Below are experts of layer 4 (counted from 0) of a mixture-of-experts language model. Rows are named router (the router's row for the expert), up (a neuron's input weights, with its number) and show model dimensions 0-255. Each number is 128 + 24 x the weight over its row's rms, rounded and kept within 0 to 255. Numbers have three digits each.
Before each expert's rows: "comes after" lists some tokens at least twice as common just before its tokens as in all text; "gets" lists some tokens that make up at least twice as much of what it gets as of all text. This comes from a sample of Wikipedia text that the model never trained on. Tokens count by the router's weight.

# expert 15
comes after: "of ", "the ", "in ", ". ", "to ", "- "
gets: "the ", "The ", "a ", "his ", ")", "their "
router:140131167142126097116140122132113110125121141130133106128183103142115127182132124133128129129094117136111117153127144126132121129169179125090130166130121164155128168116161123097115150071108152110125142134113124141171158103086094136142156101134154137098154106097133099132094143144104164163160106105115128212140123132138118121147170158133148091149130084120123140102130129098102135137129122104147143095107121128139129145126139123106144088118121152151120131127133111136085121122121139121187086160145049140146174079162125134105111107136139137107131145157128117135124107128171145137187126144138164088139155152090116146168094127113162115091113140096134117150066109109146173113123137142115107157139109185123171136106104097106136152112095110113093105131124128126127136149147181
up2:140090136137175143125129126139099096136110126133119140103154117106114123097101092129108098124153147153087115117138116138104117115155149142114172136119168171131106087132146163120065123080106116089135128137113160137165147111115115129086108133153129176114160119116107126098174122113083139120175097158153124120136117116154147131101135111112124125116127112189123174126134179124081110075141178164119106110128145126131155134139146096094116131120135105104102078156138113148082121097101186123120119142119137117184094155133107078111133124083148139165141140124127100125140138104145103158143125140140152117136150137150111126131143142134112115131179147075137118115097127141158128136116146155172134110136113169126180134097103091114149139135146129137163179086136146116114113138136180
up3:164092136163162092115137165145148084088132124159113123131158163110130098099123121091107129124085149177127147103118159111178150152169120132117119132134131178135137124124129122145123154171141146118167139137136139123141103107093125153088146101082124101149135104116126154102120129060123078070103116137125131134122132109149133123102120141110084144124156117148156147075181123126135086144154145115097126099159151146129102100119130113132160102126116150107125136135154096117123150107124144149158086132158136148131173149150129133105089123139144136092153208164093123131080129124115159146111154124110172130164114140129115112145137141134129142117117097085117130102125154131093114100145124135130119120109132149169189144146088103087137115100090090134145163133146125133159123103167123
up4:162157142081132131132108111140092175085137127121156147116161128161142129115117132097178142108177140137143140176145100099111113118148125142115125168145165124132137164112064125100148138130132146150135126180145142144107136155116114132111107135102088133184112126069136161110112115106180131108090167093120151127104114155099130120129165104099146149149142115147121161125140169132079157137133110124142134090166153162083125141124137096076166075136125135107126163117145116105125143118165128114136145138149140092137135151104104139109065100127135120097124144134118158101123120136084112124121128137127096116154107114165106112158111144157122106146057122095117146137154139119080115153159110113108117155123128149128106121092151162154118147102117083126107140087109134120142164119163118
up5:066112135146098114116132096098077122090131139156133133107164091163158139098132120117120074166105079140107115118130126096118113143151111111094099125126170118119139142088122088153124146100118095109166166113136083099121129142141129114150138167163151134161137148157141144127092141141133143124119118084121151153134101155128120141109166129143211127128132132148084167119106129175128121157129132121154138144120153143144129152110147139140200116153139139132121154152092142133125153142119078134125132117130112083139140117122155128158104127120164146127135127136101109134118128128137153101131139081101155112112123100126103130127114111119124088114158114163164112171101139137162108079141087113120074168153120193125142153166112113123118151129108158098120176134180092117107104130108121
up6:077140103126143121148113138128115078136121140130138095122112079154083104149083141139119094121110106165080095108127113138148140114092159127171106140108123151116115160133138086171121098111083127101145109147137130146106156150157112110152125106115116115131094143132139132089153153177151128156147170135141138140187144119132098062133096168096153132094124135148145129198136117098158134134090134141171149132095104158091124113143162101114135109123110153131128100137122141142159101102099132146130107104161125139132142131130133111143147072121085149156143110150127136136121191141104132134125134104136134136128079140126151152131169134122198150117164139134133147158121104124128113146144120135100145121141097125112078101129148138190111130119155140144168118130125108117079156175105128
up7:099108127132078133089096137125116137089132149135148131121133105172106098176165143063124089095078172142130132109133106107123107145158104133125123093171087186124117125153138153104106138103152102105152123131143087139126166130112119111115132128089139151150130134076097094161127118140165125175086139117132149147127148162135149131169119151130120115099134100104089103096102107128111133136117125154114121141094172119135149068159148136156143150108124132104153122110175169143118083120101156113115130119102151122124169111177125139107150110180080131102148117139138108170144118116159143104131132133135075111114120155105134165107160114134121115122113127117145129088136179152121125128140119152140132147152137140120169133130104102116132168134166103106138100108107139137152167150071129
up8:109142125109112117155112150100143049130220127095144108105178120139113064137114122113116136152158144123111138084133144122152141127158110137150116095082133150157106102172171129146133114137137140160144176114152154120115120149105086129104100128129105124117152157107128162114116158115099146114149100119143119132141112112089134140124151087143155123098112140118121123107124172133155127155101114126128138165156119128134172117109131160128125115142093117141128119146161105115169140134110124124140149163181120132138119074128132137100152086140140085123114088116084140134138149116124153115119132136142124103158133138140125113111130092156128095141085112117118156105105112165134135205114143129151103148154129104103144095107073110111111134112188143107110102100086122114194154104127112
up9:127113141088160100145087154132133111164158145124130121156146130136136097122163114112170134114150154147202137166105164117129133134099143148122111153102131138097125102138139159137140086139121096100133146110129110111114109116139157121165097141105075094113132121144143107122137114072111090092118122118120108122163118134119147114091130098142123152117139135152109160097118136123087138107180116120139173113119087109160149103108079127114138110109133147152132121144163109145144174136142161154153145107156129160120100143158100058118136119127158124134142156115139165178103107153112186129122128117119130159140137132168094126091162118149152098129096162129150127128100131101135116113099119102111127130106151083145092109114135157127098085159142109163089093129095163131188162146081137

# expert 9
comes after: "\n", "0 ", " ", "201", "1 ", "2 "
gets: "| ", "\n", ". ", "; ", "- ", "("
router:152119144128115093094138098117115152118115147116135089143156092136120136159128133149133160138105110130122142153133131126138110096143145081105093152133124135148133167121143109095095120086136144172109128139117139125167131119090108134129176149146146133100140118115134108137121140136156148155187108109107123180137152145147137128132180157132120134144147073124124140125106120079137138154141118105158138088125108111136147140138145107107167080102138161175128129117134125137082106095104150120141129156151077130117113088174163127133123122125148167081140156138114115139094147117179124137167116180114163104132156148103137133124139119108150111073093148110102111146094072089149175091117112187105131144125102155116149148132126141088165136115095140117088111176127141132144163121134188
up4:136129125106119115108098169116146103135134111132119152183091110133146123133123131100153078121173116099110137143127120139139094117153125131073163142122176155105115101107104168105110108104160126122160147114123084136129106099121127118131116111140123143100099087165106125142143119111159191115125131083135127147155115147148146147157124116111118087103150189124135108130100153142111095125159127114129131121133098151117105111092112137131090169118131117137118113153131127101130160151102121125138125118145173107151116190109126159167160136122111128192145124093089122135090118128181110105085149132152158125101158105147133117115115146131101125156136112095091164103095185171116095106119145103167091139185122129165123103094130110099153131125130135146128095178183151146123119118114149
up5:136083119135156116180140111119167096114110125154140111109134132131136133154154142109151142102146145150134104165128113120116136154110128098121074130138118183113148147146118175060106107153116167131136131125134134116167080098180149122130125157150172146102112139134134097135135187136125148164142092131136116135132096139148166112120121099119136128112164134087153072111108143083165105165141155103135121120113124135149136160099124144086099154154135098113143148156094119137103150090093117144112159127111125125096083086097173144137132140103118109074152149146122161103116113134162112088137097135108150120106088109128143167137108119152123130112150115112131111108157119130113131102110079130125152132112097163139166068133107095087115128133180127156112123142157119135150127117093176
up6:147174096127123155111142152085136133111167132123160135144125155122139119122113124086116109177119138141149142102124081130094126147117103135108101136082094108130154084149172148157119143180115068130139147140154164097148153121121151126118128085184121123146088091109117126126128167145106142087127101142134108130145135113168098170129143147075125175144127118122144129099119051140134142117150116159095132141116169096163125163097127088089165187148126161141087131148145115134136111126119129114168143099153145098135136162104137111147169165147110110141087193125171140151139116141135125093097135107140124115126116145111142128116115106109119137133119122149115140101072090124145137154130098113119164131134105100130113125093119112104125071125137091138158103142129122125115119139147151
up7:100108172135132147127130154105091113083169127106146082151106109136122079109123109115134112094159147152146132094158159108138122099122126114123128123156140069097166124121127167148141150120133130128136128145167133145100142128111115077176107128083137154144118120148098115123106122135115126091162110169136127103133128095081117105090125183141140147136170109144130158084177155171137084103103135157169107133133122130111138072141116131103102131136118126166130083145121112143130107154115126137126091153118119096120108139116151156183117169134133182158122155131114105160151095140101109134116100117133130118156151140070153163122100165070118117153140164114110125117128120144131105118142136132118109130156103132101107130160144164156091127101158124125130119123163104092126200141126154
up8:141088119156138083124144155155091170095144134170142136149121129149097082135190130154094118166081091112158082150140139126133113159130154114148123115079088117151158129137130144148117125143106120122108146162127147091111134122096113170131132146127085187117147148090095145082121078116123148116124147121099148114147104077119102123133132127111153133125132129160132139168135110109137135102142087140132113176119127137138138114135115145109115117165120101141103141129149103141155141121112150116102126136103123119115085114128155058137143138130145169113130145168131164135160116125138121114151078128136103076131174083112146109152127070156103105144186120123119106121102135214137113114096120125131108141116136147121122122139091132148145150138095149149143137111125165151138088166139139
up9:134158127091136135180138146180116152130148123146114101119140145118190123107110118103094096105137106128181148134119149153157120143089116115143118138121101110121189112124128160146126076147118151145150190076144091128115158139147104076143149136085131110125129134143144146178123107137139137077170107102129129097119141151133136119141138094132151106139147104142142096095116103126151118145102152110148097128139175106115144156074122133101120129157096156126126115097148155128076147106126173133142167107148094149094130135150140131160141110099127111122131126136119114173148110147142126119140130085104151157144161144121155122155118113169151086120120112101144097144060137133101144106124153142161115117157123121133115166110075094128140152128173080106149132142107137096121113086154110
up10:130107135111139120153110151158123103125105144165115154116138114183127156154131134113167085155146144116160156135119107133140113140120164140055095082075183111102145119119083148127146141118146093144109158124090117117137143142127102115107192091129089114141153146128055093154098083114114140171136115120143118112098100110149147115144132141115113154151122153162117145164085119150175131159139129135116069131132117132145127151103127127104167171123153141121140143110097137126100154128169138124112166122150124133147139171133131150154148124102164122146150141123077084121162151114133181106121106162119133107094121143157140102122111159119133123102133108134121144138106109133106149148106149121119119099116083118156102110099139122104110138141126072128121065105166112146110094136104114
up11:128131116132164119093072104150113119132183116123132132112101151106094118182160115160137130123150104168146137145119118096069086112138117093122106161128163113142105102149117167145116112114100119122138131166142137139162103140134106055132111126125098102149100111120166126145091137145155128129083131108123112168145164102149150097097161117128113139182158144156137159144157146107142130093147136143142125112125165093116163128078170110125140158141129133153127141137131124153107138142156092113140121151145125117086134162177106079116116092119112139161105107130137129123103100152166157114152117104115158113131163114153144143079160134135077127141094149137108122118163123105106139160103101112143088132152104150114175108118133139079104090106103121117163142078156119158101148124123132

# expert 16
comes after: "|", "| ", ")", " ", "a", "; "
gets: "\n", ", ", "|", "the ", "M", "J"
router:129128162145116101112135111138113125112121134139140097135152096140119130178104104133122146131103119122109122151126141122130112108153144112092116162130122147130098153129155121092121130082133149143115132140119141142175130098102102141129174141127150132090141119089133110131105137134126169174176122126120128174139135111140117106128182165129141108148129113139133145127101126090113133139123127121143145080096120114138163139136151099109154082136119153170147139123143129143096107109120110126161083159154074143106148096161152154135107108142128149095111155155115111128093132142202142143171116133128174082120151171081113132158107135107149098079091146090115115159066096081156141103131131160101121161133110182122151148119122108102158119134100134114078093163128183120137129133151193
up15:155111112106096153129098143171133102186158084080131140194130085107133135105137100091123099120130137125150145142101166104136137136150112138133111125115119095145111099108150129107149162099116137113101095157104106147121143124151135137132166139169141111152120138159116137121096133142166167156101127113129141130123139110114080134128143150136135091142102057125081155112127107105159155108115166122148166102131126120125154083093109116137068150143163151116132093166161103112138116138139142111143119134120112130138149155102125110160133116158143155161117067106094121120109123140126124123107119105127143088079121120109152100137129154133122149157140134109142121127095126141138124115112124171153165137196127155096120153073117092106157115162120074125111104144179168108154107111155111
up16:091126120085087134121124127137130134132123126144134146144126084116126082117143133117151128132084132138134146144127119158124133141146118111134114131143117171119135125115123093135124134108172117118075121134133123149114089135140177114146158136138115082114101156073189153120123127106146156134117163155139138137111136201130124156130164154126093121103157146168122143096081132108092133084146142159094138131122134122141119154145105171118085093169167113153168148123122131138144129122123163066121150116178101117096164120095137173175106131075108136145118177104088153115115120154100128152172157155104125139138126122121130129154101102135122109176103126146114126079132087107140123109095101150103100147106146147140128105102112118120137170140139139137119119122155180099099144140066152
up17:135082125150118089142133094135121117130098132124075139137128090168177097149156158111144130126158134152158158110145133117114159145090151107171082131156113147115139096138111127099123125149137109120141142158108105127132141124120097123144104110099111108150162079086133124117116089120162101072156149119121157126144099113094096154165191099140090132128099129138113118113138121108160075150135126170075094112158118100123074112128132156091168100137142089159129149155131130124136144129090103131138153117183105125145093121114131163121121106136136103131146144103104120147106169144147135108107144096126181125103119145155127143144161150136143181105127161150121190136146152108157154133164106105121154143127106102133140112116110137128115080115114151125098121139082173124136119109164121
up18:117117104136144151145132117142140127149130110123143139163131139120084094128166116150097114153093140154158080152084111124089169148120119113126114139122127159149124146119127173143139133135108148110120123133117103148122124097130139112171108121185156097173113134143134155179069133085143126153099148147124121121131162110118087113120155110130134122129136184115081128162066129111171121127158100139179115116084096095129138169131147155113119120104115153156078133146119117129182129136135140114103135129130145148141136072126167161168123133146141095135099122165110122090107150129110096120126212137085092149100117096115131109137120136106136129145148121119106148126150144140123144136157102103105128140132117117118068098085149113153106139141152081191141116147122153098123123096117132
up19:155098141107103123100166144134139138158138129101152119133182120153107137184185094129154134100109139109106143132152128124123125158118152101165132130140134141178132175145175135107148100147144137107132136171086088178147095146096117110130139122132125133090197156099079134139074121169161124166124127158108122114123150097105077128121135111110173106124149141140104097105147148123094114140125106129176122112099111131153146147093089104096171098135124154149161120138135138137151133140104089132109119121146111133131119093085086138149113120134129152130129156105144099108111139162093117139112133140113134142161084116078126087141142099127153133132104177120134102141129124154121085106110140113109154110120110113107118130111148119120103100075159164167114144164122173123163124140108109
up20:188104127113143092149135112124085128129120130122086084139129091138163130174117120153142139131077129095060131204121129150128165110124147136144075096101142113150160170165124116064133110162126145146133109134152120117161121172115099114168097140150095128184126144124188126154127129146122122121104092109110144171136112159138154156196147122100153123141118136135110086128110113127121140098127129148111124100094146098126144116126100101114117139139141156134096128105122168123121113102130155114136122119103107172131089147108150120134130093128106141101122138140137119168119135145130115080176137156105155141088087138129124100136170139148079133103154115137115115157147103132114152162082133102123155128112119152118115135151156111140120125136093114151121082175128110125146134106128098
up21:135134147120058123144119095124130119112110127131155134085083114128122143155134112121104130127107149171087136146104103125131112121141162133122113116168120152132111124092124165111120091111125119118118143152129127161102141161143075140114103136170083132148094133106123103133150143159099131096172166117124151103151136157079118061136129111130112103096136132156136154084123068142171121147127115168126132130148186130187122148135138114167126115128122105114130135149123121122081077149130140148148106132134113143134108127146131139107128122115116159154133138167135104103077137132104132112113124131164137185147128153094135085161144143173127151112112138134145183136113183140133138117117118058106144092135121133136165149141160079131158116127129138172151126085128104124176121121079134
up22:155141105133094103120131152140109180089139118166149103133113137117133079159125109140115155126146134116126127109120156159122083077126111145127124133141127117124065131148146085094070134129117079106147114127144131133147122100138131167128100113113136099120128107139135145169128085128103171127101126097142116125112127122118116120106143099087121160090131109180167111109133141163204168096175124103154163115156124138134139125103161114140174133155155143123123099080159148119128120138149115122078147123149157126082131121138116138166123146157106122127118149179108126155103109111129124156111202099192146125089121156126155114127136113142127100121124114129150139144098127133157164131087117138144137127156154108144162137115125127066106145110163126124102122115136092092131095118100161

# expert 3
comes after: "\n", ", ", "|", "s", "a", ". "
gets: ", ", "and ", "- ", "\n", ". ", "("
router:125126173133124113102136091137120087119107151123128151143137109127124134154092116126122129116113108110136122121136135121124100142155126116105122143107118135137095131109164106092122152091114115157132140166125144131164116107099086127135177142133152117098130121093124114149110150134147163157153120126133130169133125105152112134144158158109131108156133112120123166127106139096121148149126135111160161088105114117141164148159155085120154091146128163127162176116149120150119105099130122142153078152153075136100156121142150146124111124151128124119088144151127130119091131152219125126170114144135172064108153135092115122142114132110156107082112177115095117149082114088193129123131121145118112167138095189135148134109124089136147121142086122115045101171125156133142160139130172
up3:117091117162118090151176160100077108153120099168148132143147094094168087126113128134152113142127110121107147145122152151124158107121144147130160117155143120111076130127114123079125135111119085123107103150149109118142101123104165112090121134122144102098129127139135108154135159103124132167128111162132157084120110123127116128143151142128177123098135161137064118177135152138154089140155077053171130102160170105145126081161157136106119135149138128141142131142132125112121134099137130160143097108129114183144102110134101142126138121125091146138121095098126146133145102147139136125142158104128157119117164101174106116139133093097092140155064133142114141113127133146141124110187143083121114133120151162148119107143125162138144098125156124141124151140184123102121142167125065
up4:112146159146162115111129149130129142166118144152139105127135149067156059165131112113127126149115110126081104133140168122135155121133095146141141128126152123167109115113176092111123142103114162131143133133113102162148118120136154106150156152131130144147094136133142127149143115077151138104119128108152133126106083142155172088127103120137140138130111134150124116093112165162160131114112164153111154136083183111147166113117135111126087119060130086144140123113151139146152130125122060130098141110160096153075135102133107103158135129150162097116142173133066137152142110131102164127159126128138167150158134138111134104116153151088096112116132144111116176143131117116119125117131103108139117143145122115131128092117117106090092058076136116131143132114110085177147160142153160
up5:133143109107132145126136164155122135129144123136105173062126106138155159098131145125136115141151145109158115184106118134158093133143105048123116123118154130122106077089112143129157116087126138167124119133140096103152132125120127107106126161090092119137156151133132136113114163097147098113149131114159138116101097129120121129149132139155118135109127102106106164114068149143166107146124142135124131100087109154100125099157091114094161135135136077130155129174153131131120140136127130120118104092179109142123143094110163137153113129121151106134142140158100180110140155160124089101123190123111144103128072130117110095170118138134145057076110130108133161158101148156143126119126128142133096124123120124116126135161123168181152147134181120167129149138124108122152159167116089
up6:094115144118148154091164135138138119104120142107114150125121112100131134145167166082110112102120115134099122136118076138139175118129135146146115151178137097137131113149129132151108140152171084129118113133097153109129114115100090085162158121149131105132107139103089173144139088106139114066143122117145087141115135143132113081130194100104093092132115148128146121126093103088125165119139156129137161162119131157135096115107132106144108146095128138130114133138129150151080100122091135108143155153153164137153135109132144100148106141122133118089084156154120138139167143148134148111159122140116146092077110122140111182154124131138102125129164099144138163111093097147185094153108135146175130100162131181115167091130140107124133089110188137135162135096108111113161128136112134
up7:119157131098133113134124137109159127120113147126137113138148151168125097110096102099079145142131121095081153100132063136149134117113120148121113150143105127108172108137097108095133085152091136128136095129113138120132143112145150133118173174164111097113138109151108132129082182103155149118140118099130113114133103154131093142144121110145137125098094119157117131130169144113143163131151120146091147110143080127148108111172154116098126086119145104111136133161138147134153157117063114172132168143181120137083144077127091143129109127131145156088078129116125090117119153166127150124155136117133178117119118138099134111096152130118158149150173174124160145078139113124159106122095150173145160111137171117078124147145131116127107146111134119114106146132116126107134197094117154
up8:144096117117135099144128098120149137085131194129132165125120118137131071139140160153131119112115110152148133133152127122138110196104127119136140135164139089126135116145128167157121095124094153138110158121127149138151126125123107141159162130174159145098090122075116109103084107125137143119099108153117129086131124180128117159120135156100096124124111163107138151111124109149093141111138191141093133136114106108130113139114163141114113131139138114103118134176133089149099123133124103115121118183118117122162144111124105113152098173127116160105159133129124149131111122093094104130137159127114137081150128096114096143117101171119115087146147151189099140123120095128139155102092101126178125161082109155183066129128136163132121121127128157162155168121128128104137123162098067
up9:128128079151139119120104141086112125131144145109120076119144100158139136107153082125103144095108139137083129137130146139149105117128101087142187117064097123112130124156161143111109121126151145099140135174082134170138160165057115082087146153161143134104138096126152111168128073130119103136148106130102146138123118120132120093165119096122121171180091110134153141135124153113179118196170108125143120177102130152127145105133136111081087118142168135132141194173090121121133124115147135101117128118120155148115151152149076100140141117110095147148109139106143120124159177116128137141149109105131162113123139116130105135119127090127087123114117131104156163100158116122134127144155136134153082142137102163130107136113103137133143136121123118116178126119150103119123154125140123
up10:103122131169149143121131147076081111114149115109176141088121126132108087167129083139149122094120127134109164157108109110145129142148118122140115125105122122111145144151114111118118102157149129210133125118127118140132139129133157154132095108150121106136132104133121126143110152134143103124088117102143183144146121115126159177105115156144116146176136109109127120105096126111113152150133167119154121134129149074136140109103098154116149127151151133182144134142152110163135121121194146105104135124122158148152152121121155162139135128128103137096092178088148168147101168114094145131098158138117179157141159107134151108132108166127093062099066124149099081101141125123103103111170128124079142082121132120108124130101115098111124144129139101150134143149124114138085167131082106

# expert 21
comes after: "| ", ".", "(", ": ", ",", "- "
gets: "S", ".", "B", "3", "5", "K"
router:136124148141123088123130111114099132113139123127141098146145095124120127174111102132113163130089126122099126167143133108138118119151149107113122175115131148154084137114144111098122149108141145161108131125117124129174147107092098128135174109114158113105146101119126117124106119144107177188165121121115142181130139131133099114131162157125129102143131114140123136149119120083127144140114128126150153094102121117143145138129145107117158091115115157149138123130140130140102143084137131122193105150149053159126127095146136140126101111128129148102106144160114107124108115145191135139192099153124172101146129179093093121170122134121131117064093134094123101148067102071147154099142126175095134164131122179118163130103116125099134114118099135129099091165141166123148139138151184
up4:153117149103150118120092167149131103149130156138154178104143107130143140126130113125130125095137095144125110113142105133101164093139111101144172152131143138144115135104164107109152126102143112134151136113127097104128120115131110148123141123123165175140138164088118127152087126168153087158147118108115130145149180108112120097128126151104191122115129129163102135123114186112112118127116123118112139149114122129096136092120098086092129104155158163121127099115170131144122099110110121146119113115124122155165125109106083130149112163126163105170101130175145097173151143175115123165125118089135168177095151110131087132092111161129144098119155130116132134114101139131149104142145143128127136158195116096065096127080142119135149160123068093148091141095143130178159116115131097
up5:098168133137116131157115148123113118111169131153118154131112117140153118147150130111136162121132140166155155132144138173138164120125094127123110130129110132109107132089122146123161166101114158125144139115151088127132076114083135112099147144139125110150127124174129139141089151141123126119139171122099147132111147169121133109151135133132147097107102106153113104127179160119147117136138112102147106118138099146083103122118095157161115034114144129119165135125124143133093160141065132134121074133178113123120153109097113098150101110151149114129129160142128132122170146124151131178109122140133123143084142129071092135135169152116121115139122151106110130115121077117164167090079141064127128140143150181142129151127075140102152094155129128156114091124180150103154109117095151
up6:155113107131119137141116089153116136097122147127125137116173117104133123155130118062129130113095124133135126149173100115123177117154130136153123121152131120126145138129151135100158128126130107152146081105088074118143155113116101128115165092129080134149107086133173112135094184139146149163074150140075102099155169130115084103107158124094144121145129130126137117132123161104124137120148137130145142145130122130112135117130129100150108134153136113075153156111171127124091149143165163156159112098197155142147137121140144100140149128141072141073122149123062091171136113087117117104138123141160127075115143093148129110166120109157131147073146148117157131121158122105110149156159123119132126141119123153122164131105122076154112126132164121146115161106123168144170118139112132
up7:097159111118134120104105143139131141132147156112128131158109129134164147118107125110135140115128109129116110127160137112126142162116134181128151132127118141114152121147118135101113127125166156128159173116092106103098129168124161130158188105143140131099102080115150186115148116097147164099122106124130083136127112130116121116081163160092102095141123143114148115094114168132122146184138107156182179131160123116111119159111124113129122121145167123099142119145119154192135114072105128148110166116136113122112096123141100118117130123081093141116191101106128100183141130105094094098154113107109089141113121086143148147114149153130123119131163179169111111139166125090159134146091136122133181148112082124142109141108070090118127115110112130132100159133135147106153156103107126
up8:126106146153132117181167089122115117119116134135155150151125124115164194137136175134136143132123148098138114127101108091118162129120125143116129127136145133119119128163128143120134013140159115163120127133083134149122119114109109119122112156160132143131117102128145132133104075155103185134141127119134137131069139104127148126133118136103157140154119115123053115174124109098138134122114095101121162139132095103181174151107118182082083119147113152171149081159128132120110108096123113117133146097114161144129156109127141130115143091130132142150114111128119087108111153096143174126123111142138151095107111096154115173146125104150125110095118095101141115186146097119103135109128122171108139174108153132105109104126134168128132163115140140149131091111119115150154126157138131
up9:122093098180120150139161134161154140150165127096148146184126112109149139146138121080130137157142128153137096134112115124104091116107106124155141134157145124140147146146148139127118146143135177092169143110161123123101113130098158137135090136133149102124139087106100113145122151154163101102145115075148144110131080098121132123123129174104172109117119161135149132163143165105133172145120126153121139103164093136153157123096122165148112144137150096102126110145150118089113068108107114171146155120152140124121138121072139089139066139164118150094111128105092135137124125150154118126154118111147139104122081129159110109097137111151133125161140095114140168153099133151141120103079160132123123179075097103154166132088115093148113127116117176102104110091152095131143127130113150
up10:165140147127151160123145154103113131115147114101111134125157107147142144120105091101106118143128092127111155167092102140155123137084194145089126129131102126150104143107115122154150124127116146155122112117092111108130108144066174111099136090129116113102129154124112162158109155155125174155180080120110110082105132130146094124155145192152134126129152164114111144110124103135128134129166120116109141122167124101138131087137151104113128134144139130090104134114117142104126100105139063146176191138148124140081094127133135145154135153184169136123168116124108084152092157117126152122116117139132108179117159187116101123129147104129140144170102104115125120115125140126142101094113125155134111161158113117130163106104110121182154118109146111125140088154147091104159127148131105
up11:190121105132121132178105130158110075164118167147114151146158127165145085127174117141116125152122148120129117114090135121115127138134132114153147145151123135140141121146132098114111151137113116152109118100143121146169118154097110120115119124077127142173134179145120154100110125133106126146127130136104124169168138095105156129153091150123126114104130118096083085082116120125096172147127154132118081086089122127111136095147142100181158099102133125103104141155116137106114091120134114102108151163139160149106104103133112182117115136111142111146127221138117098146103108144154126143089133127161142161174099111132127111135141086153131102091135107161150168112157131139143118142092117150152100108129093114126122158104120153163086139146110120097123095165179171140128130124129109

# expert 1
comes after: ", ", "\n", "s", "a", "2", "1"
gets: "and ", ", ", "| ", "; ", ". ", "also "
router:129100178139132103103145082141127107117103143126123150133149091132122117142111147117118127119098123121161112116130147101130106093140111109100142145095106141134102152141178122105113158100123124171132137143109149134170111096090079147121174146124152148102124123101117124152103129127127153151135131125105123169132129106157111120167138154088142121168142113115124175128113134099114141150136145101150140085121108125141151134144148076109151090122125155148140153124136107148101089123109152115178078143156049148133130120146165143135096126135138137127096157139133123129098102143202142130156120146130169093103140146086120136140135138123153115094116158120083108164063115090176143127109115168116105148146120202130155135115109116115134122142106129127055125170108127120135140146141179
up3:154126077112127091091181161116108139079127134129130137124138133122154107119110112104163158111135179135123132093118116142148078146065143094130145099103135133124113109124113099126113148147135153168182163142155174115112134107137076138141097145092099143147142121160150133129130111112153097140110139129112112094122121104142125128097131127150137084108162157131138119173095111139139128145126135085119122160127139111113105133138120120116131133148164131108083127152143129126183149120156153109121114139120168122118140110134096133171130113069147125159152093070122130160078116113126175174119166128117099128112124139140137153174128145158135155104165106152136130159141137094123119115067068163125073127122165091144112192138142117095138141129152124144139125107132129128084124103148143
up4:078132103152137125170122085169160083117175104122184120150163109104114051107126159145119108122093090119131119115097101154110152143124117158127129158177102099150119097137108124140105136126080147121143129134134102127122122122153124125096102120117133159143120187167139138125134176131129177111149172084148159131130128127108135137132135112147135126149103143149122149158153149104120129070143088142114099083084124125105142068156128105167101109132138116132110151153114127107138119125112173153113144099096131111177120157113130136108164157093128117118155111111133098118137100089125134095099098138142121113107172148124119140132157113148113128173109124090112172120138129089136168139112148136112146114179140117155118137144140123132124097133093092155109142093145150079136141112116095
up5:131057108137136132148090181102096111130121161110115106143135113126138118152178110111157090109139080116124135142129145129130119126130154109107156134142092115074152157177117154089126090081109154143126134146113075160146132137133164104136080101131128103108108094133127120162167103156105143148108130128148119144148137153113158129096103109136152158129175151118131156122157094132100187111153118140128126165131098143116130139138131096083118133103131142096119153182119119133128110140136120125130124135134151126165162110162117120137135125085133141160117177088113103148150085110127149131147134134113108115125154131129099120136129162166143129135097155115132085109139209162091116117171151079121114116140135142137114100088094129075132118119135114108147153134087115170094108155158142
up6:081154119147161144100138132124160151066166120182156135158096107103132121139133140123113134154147119104119171165153131098121138151111102160108106156156115124143121146099140129153080116147140116166120179103144091109117127134131109136133105085112137164130108124153118101145094138118146132148156171097111087128124114132111093072132131164135132104146080127091075151134158121117143154107120135091134156139117121139131124119102104147133087086111152082134141075175099129127117125104134088127096088100146113117141132144132090104184128113160157125155119174125107127155107118102092138164127155151088167118135071147151129151137133166146111096100166116130137132129108155107136123165099110140128152188117101145130105159150112150090127098121117158127133117119118113125147166133154121
up7:114116089150139143117109134111118131110136106131156112075111121139113103128124109106112134131154147106119127131152059131175120145144119107107154148148148150119175082125147139088162119175147147149134103111146129124084150160096132134063118171124158130121141095155084157119146095130137067137098174118094128112151098102114142146088118118140089180113185161143145140113134150132083178132136127137123132091119125143125159170110153117085128109145132111140105148102102083138164123148123128138140127108148153153122156111126138121135134115136112225129123118137149162135142123113139150118124080118123155187146133109132157084131132136144138137125130130108118105179073145124116117162106124135135107121132133081169181122101129113118151107136081090132143114136133120127114123121139146
up8:140101132096117131134104153107150111103104137120155112107141163098117096151120148128150081164146099104114119127139103132138102142104125090154096137099126140113154170110163106135079131143145132094157140168087171157140108145107149139130142142115131173133122142105099166111158133097117147115118125109119141140110125143093165129105135132093122092119131099130157128139196151139120136157143139155136104125103109117110102097134173133083156159129129089120074160160122178108138105112100137082157110162120113121110137118141125120142167133159130138118148119141094111105100149105137149154121112089116160104118141119119110110111107191132123125133135151079124141164148077179113091193093097111155115118132157162111135139104154114102142151142153129154147075114188156112128142123095103
up9:113120094126097116131139139148084127125095132127099121134152100151176147120155146123150123117112116118130129117156116145081126161069140139127130116111106149134140128139167157133104114129130093124137160146123124143113109117194141130121147155123123107119104132131132198161133088157096115165161127127135112141107115160103097101116166148150106111155156121140108123158128096126125162140178102126138113115121122127143101160127089126124130125165149113098090092126116124139121133111128156123122150148094088154169164127125113116186126160100136180148118180141137152108148104148100131157108153090104120179131153112147149077098108152124096141099055135096138146197090149110105134129077139126135146107141127119150154113144121150163101119087168153128120153128099074110106108149109143
up10:131101177096117116109134096128182093165138137130155146172130146134119081141152115161088134098091145117132145092133141124141092127058109119102122146102110128141130110112157129074156134131115101116116125095170114084134136106114084154145150104160129130068129126114120149169156122132150126116088118112113171111152114150128143143129145105121091129128092109132093129119139155125155110139136152128128150123114152146149156111143161177144125148072115122142114099119150116122148132144127172148132107154104134178088134103170151131146130145088122120093151132125091124133115102150090117137132148140167143154074125091149164136078162140132122166107071105151108091117099121186155143094145169166112115110141140126122141116108140105129099137139174113185133126120106127135111143114137143